Experts of a small language model: width 256.
Below are experts of layer 11 (counted from 0) of a mixture-of-experts language model. Rows are named router (the router's row for the expert), gate (a neuron's input weights, with its number), up (a neuron's input weights, with its number), down (a neuron's output weights, with its number) and show model dimensions 0-127. Each number is 200 + 20 x the weight over its row's rms, rounded and kept within 0 to 999.
Before each expert's rows: a language model's description of what the expert responds to; "comes after" lists some tokens at least twice as common just before its tokens as in all text. This comes from a sample of Wikipedia text that the model never trained on. Tokens count by the router's weight.

# expert 13
Biographical role descriptors. Nationality, political, military and civil-service adjectives and articles before role nouns in biographies, e.g. Jordanian politician, Civil Service, military service.
comes after: " as", " the", " a", " was", " and", " an"
router,177,204,174,192,198,237,153,198,239,211,214,167,198,190,216,186,205,177,167,207,232,173,189,171,200,198,173,204,163,223,217,209,190,221,220,214,197,202,255,200,190,185,206,189,207,175,207,218,218,216,197,182,215,204,205,190,217,221,200,187,196,165,231,186,185,209,189,220,189,193,195,224,164,231,200,184,288,196,201,187,213,215,205,189,211,230,207,194,215,186,203,171,189,201,231,168,201,206,185,193,204,215,215,224,235,178,203,215,199,214,203,208,246,176,215,220,182,183,208,167,220,186,192,171,177,203,179,183
gate3,198,236,166,208,175,198,179,182,238,212,209,214,207,195,199,215,216,243,186,213,202,211,213,201,163,207,187,240,167,206,221,200,153,220,207,191,194,193,198,211,199,225,197,216,175,181,181,187,175,216,196,231,185,186,174,199,201,161,175,211,195,187,168,183,193,218,186,206,191,208,187,233,230,187,172,213,210,180,191,177,202,213,196,184,189,249,255,209,219,190,188,188,207,197,198,215,199,189,225,194,179,204,222,209,151,186,186,196,182,230,182,194,213,193,205,202,201,222,170,184,216,176,202,197,218,190,199,202
up3,195,219,204,226,228,207,190,228,195,178,200,189,196,204,202,178,200,236,212,207,196,213,168,239,197,223,234,199,209,197,205,207,221,202,194,178,158,184,207,188,196,157,202,220,209,186,225,188,205,186,202,222,222,187,174,220,191,208,191,225,162,226,221,235,189,206,203,202,181,202,203,189,202,224,236,218,206,204,196,186,196,153,209,206,202,195,182,183,223,218,220,211,185,248,180,178,176,203,184,190,210,178,198,204,195,179,196,208,196,186,234,205,165,210,219,208,218,194,188,241,274,202,204,223,181,187,206,182
down3,174,196,172,189,200,198,221,194,186,172,216,189,204,163,227,205,179,147,201,219,177,210,197,197,187,241,214,181,220,192,196,187,221,190,192,227,192,188,177,229,166,182,245,207,227,215,230,167,215,214,204,194,229,244,182,211,217,221,194,184,167,218,207,186,209,171,199,214,213,205,213,194,183,210,184,220,212,193,230,198,209,162,206,188,172,200,155,207,210,199,204,234,173,209,228,198,200,205,231,178,208,220,246,231,215,200,191,210,208,194,227,190,223,196,223,185,207,162,184,223,210,189,215,212,173,201,198,199
gate4,170,189,210,178,174,210,181,199,205,180,220,207,183,215,218,160,214,190,190,171,192,204,170,191,188,197,173,190,163,215,196,170,187,191,210,217,185,238,210,189,212,217,197,188,235,199,228,225,186,172,186,212,206,211,180,170,207,199,182,193,196,212,208,194,217,197,173,191,152,200,165,234,202,192,219,218,209,196,193,217,210,178,226,213,196,208,190,191,202,178,202,194,187,163,192,192,220,229,192,197,224,226,180,161,205,172,181,213,233,201,212,200,181,229,192,207,177,215,194,192,208,195,196,233,212,205,194,193
up4,209,176,165,217,191,204,185,168,204,199,209,200,175,192,201,206,218,140,218,156,187,184,201,193,190,201,176,159,201,217,225,192,204,179,191,205,207,168,208,215,176,185,206,231,226,184,195,211,151,183,195,181,180,173,174,193,217,211,217,203,206,199,180,178,228,183,189,205,225,199,184,244,213,196,181,200,199,202,165,169,216,179,222,180,200,192,185,212,206,177,185,221,180,242,179,177,186,223,193,193,162,172,201,174,194,202,161,188,191,194,198,199,209,184,231,184,181,190,195,198,228,171,154,234,206,202,209,212
down4,231,204,197,201,203,202,234,183,210,188,230,251,185,231,222,178,208,187,182,191,174,177,198,181,186,212,199,181,211,225,194,203,159,209,201,193,195,198,316,185,157,187,217,202,194,172,193,181,198,208,196,200,213,209,234,236,184,213,210,207,191,194,186,168,201,183,205,199,207,204,143,177,182,194,217,196,187,228,212,202,220,176,191,179,176,215,175,208,198,196,204,202,195,231,224,146,206,231,211,176,200,209,228,174,210,207,236,192,233,209,192,165,201,202,213,169,189,195,207,207,205,186,186,187,225,195,173,189

# expert 10
Political and national adjectives. Adjectives and nouns in government, military and political names, such as United (States), Public, Soviet, federal, Eastern Command.
comes after: " the", " a", " of", " and", " an", " for"
router,186,224,183,193,200,221,166,198,238,204,194,162,189,196,190,200,220,169,182,210,229,168,183,177,215,208,175,194,139,206,225,207,206,207,222,231,215,220,258,205,177,184,219,178,220,171,208,209,218,212,197,194,206,216,205,208,202,208,201,173,203,196,227,194,204,205,196,206,200,184,219,226,192,228,198,203,291,188,216,192,197,205,197,191,207,214,188,183,206,194,207,202,197,198,231,197,181,218,168,192,193,204,215,231,227,169,218,231,205,194,203,208,229,179,209,232,178,181,197,160,232,197,210,166,204,206,183,188
gate3,195,188,185,167,161,195,179,221,214,186,193,201,220,215,161,211,205,163,148,211,231,184,210,176,210,221,190,152,178,215,216,205,258,219,203,224,202,214,209,193,203,203,221,206,214,230,232,210,198,207,187,201,187,175,212,197,212,230,193,193,195,221,222,237,192,164,222,194,235,209,178,194,220,221,175,198,229,172,174,211,186,201,204,174,209,166,197,212,175,201,199,167,233,214,186,210,189,192,206,212,201,179,241,175,198,195,158,201,222,219,198,192,198,165,187,192,178,174,214,177,204,203,167,200,231,183,227,228
up3,198,230,166,181,187,201,174,220,204,157,222,206,186,199,188,209,208,165,165,199,208,203,234,175,195,204,179,173,194,207,186,225,240,229,190,205,176,204,208,185,166,194,185,187,203,249,205,237,214,220,209,183,208,163,221,155,189,222,200,205,228,221,190,256,202,204,187,195,219,224,199,195,206,210,177,208,232,228,179,200,189,196,207,181,179,169,182,207,214,211,165,191,206,211,191,184,222,217,199,213,209,199,196,184,178,204,166,203,215,242,184,219,182,182,219,218,182,222,193,190,204,203,159,182,204,188,204,198
down3,225,221,214,166,181,220,195,186,183,164,182,176,208,169,185,176,204,219,227,207,205,188,220,207,177,236,181,183,228,181,209,228,201,205,197,221,217,232,168,205,198,185,185,206,179,184,210,245,177,210,166,138,206,212,183,186,199,180,245,232,189,184,214,208,169,198,185,198,214,220,186,163,214,239,188,194,207,205,168,209,167,205,215,207,176,198,193,224,190,184,224,179,208,216,209,175,231,220,189,202,170,212,177,206,195,222,227,217,223,226,182,201,215,156,199,166,198,182,167,218,217,246,168,187,196,199,209,226
gate4,235,179,214,209,202,187,196,239,202,186,194,201,218,234,182,190,182,193,218,185,191,149,228,214,220,187,214,181,195,192,196,230,212,143,206,204,220,171,203,219,201,190,182,204,199,207,219,182,188,193,184,188,191,181,204,212,196,208,166,216,202,157,181,210,228,145,232,191,177,189,177,176,207,220,232,226,194,187,167,207,188,205,194,208,176,171,169,223,190,210,167,197,186,220,193,183,162,174,195,201,199,198,225,193,218,186,204,161,200,190,172,195,216,219,209,210,236,235,211,199,201,198,231,196,205,190,190,201
up4,221,204,169,201,168,206,186,182,219,211,181,203,201,211,190,200,146,231,205,197,200,167,194,186,243,206,190,192,214,214,211,215,183,177,215,211,208,178,181,213,236,175,205,192,166,171,171,207,225,192,183,209,194,227,208,187,217,205,238,226,203,176,166,171,205,202,231,207,198,207,205,205,183,163,212,195,185,200,161,203,243,194,226,230,217,213,202,218,182,202,217,196,164,218,208,187,179,203,190,224,185,186,233,172,218,210,205,204,191,158,223,172,205,194,227,199,185,204,216,206,238,201,182,195,207,206,181,181
down4,225,224,173,220,232,165,198,239,186,200,196,237,168,204,166,187,209,195,223,195,180,181,215,211,233,202,182,204,195,237,207,169,220,228,196,201,191,227,159,223,215,205,188,177,174,177,192,210,213,151,192,178,176,218,197,187,205,182,218,186,207,173,192,194,171,208,205,179,210,214,225,228,225,218,229,191,178,211,186,205,205,205,233,200,186,229,190,232,197,219,187,190,168,213,196,215,184,215,236,209,185,192,181,175,244,203,184,188,174,180,180,206,174,198,194,223,193,192,199,204,219,192,197,212,202,218,177,180

# expert 22
First names and initials. First names and initials that begin a person's name after titles, commas or table bars, such as J., William, Richard, H.
comes after: "-", " |", " by", " by:", "|", " USA"
router,199,210,200,198,188,278,172,171,213,208,181,139,169,201,198,176,200,180,176,195,237,175,184,187,221,210,184,195,211,242,217,187,202,224,204,223,217,201,215,182,223,182,218,176,202,180,217,199,223,223,214,171,211,213,205,188,210,211,216,174,208,183,224,194,197,194,209,228,215,191,229,215,173,211,200,184,247,193,206,181,195,221,196,196,217,191,181,182,188,192,217,174,193,208,242,187,197,219,177,191,183,217,201,223,224,179,201,204,218,192,221,198,246,188,203,207,179,177,186,169,212,203,187,187,183,238,161,177
gate3,222,165,217,214,181,201,224,166,191,207,164,184,187,184,181,176,177,196,199,209,205,215,205,194,192,212,184,204,204,198,206,166,207,205,197,212,203,147,201,190,223,233,210,177,170,204,224,197,190,233,179,178,202,194,220,177,153,180,167,231,180,164,193,212,194,188,209,192,173,223,205,227,200,191,199,184,200,200,190,147,197,206,178,183,179,202,176,179,189,177,186,224,204,210,203,237,213,202,191,176,133,212,212,173,189,211,214,189,191,208,191,181,178,184,193,196,226,217,167,190,182,237,223,214,206,184,176,204
up3,203,215,206,206,182,214,227,199,186,248,168,186,199,201,217,182,208,215,192,186,227,199,196,175,228,244,194,216,205,219,203,183,237,212,187,219,211,186,201,187,215,210,194,176,212,210,208,170,213,222,153,210,206,194,170,192,194,185,149,199,161,167,227,204,144,202,221,195,185,176,219,194,213,200,218,192,195,217,185,217,221,221,198,224,205,169,198,189,224,195,218,192,196,195,193,194,180,198,203,195,162,210,188,198,211,209,185,213,206,205,186,178,217,213,214,198,207,203,229,212,174,218,222,200,168,161,195,172
down3,191,204,202,190,187,206,170,231,208,233,192,198,202,219,194,180,207,208,196,170,221,188,204,159,229,207,212,197,247,172,231,178,220,217,158,193,190,169,175,175,221,225,219,200,204,211,201,211,144,185,224,200,170,211,182,219,205,168,160,196,174,205,209,186,207,190,199,177,184,201,224,245,218,197,175,215,205,202,182,228,210,224,194,216,182,173,205,212,201,170,220,226,216,227,225,188,164,200,201,179,196,203,183,241,224,171,222,186,187,239,212,179,185,220,194,199,222,207,205,220,153,192,187,191,194,210,161,229
gate4,206,216,222,205,221,198,192,186,162,228,219,198,212,162,221,194,197,210,200,167,236,172,164,192,182,177,225,220,214,209,196,177,215,216,205,178,193,197,191,204,181,210,189,194,205,173,163,177,184,213,225,212,238,199,202,229,201,179,233,215,201,172,190,167,214,239,169,232,201,236,239,154,198,219,237,179,182,208,192,220,180,227,165,199,196,209,178,210,201,213,176,163,218,207,183,201,207,201,212,188,206,222,176,222,217,201,214,188,172,184,239,199,231,216,172,183,185,193,205,190,189,211,204,191,175,191,186,169
up4,186,195,220,220,170,157,163,191,181,215,218,197,199,206,192,214,195,208,198,187,178,202,175,186,224,206,176,224,207,214,195,240,202,180,189,226,183,194,214,186,206,176,191,237,222,205,192,231,169,226,188,217,222,189,195,192,181,206,218,190,202,170,188,181,162,218,201,245,204,210,218,171,246,212,149,173,207,208,224,185,198,210,168,208,246,204,224,175,163,207,169,212,168,212,202,177,213,168,216,177,206,220,192,170,167,222,194,210,176,198,192,204,201,245,204,188,196,199,181,195,228,205,214,193,158,192,221,177
down4,203,217,155,185,229,220,171,208,213,192,209,235,195,180,159,248,229,195,191,236,205,183,172,179,223,208,214,176,185,187,228,193,207,167,204,228,201,215,206,207,192,218,192,244,240,200,244,205,197,203,224,218,185,192,224,190,263,184,201,208,213,227,191,186,192,202,197,203,202,205,202,179,194,192,151,196,221,202,209,205,200,206,203,200,181,208,219,184,240,167,200,229,212,226,176,169,217,211,217,200,147,188,208,182,186,203,208,195,215,218,154,185,185,189,206,228,214,222,221,183,216,206,197,219,219,222,156,227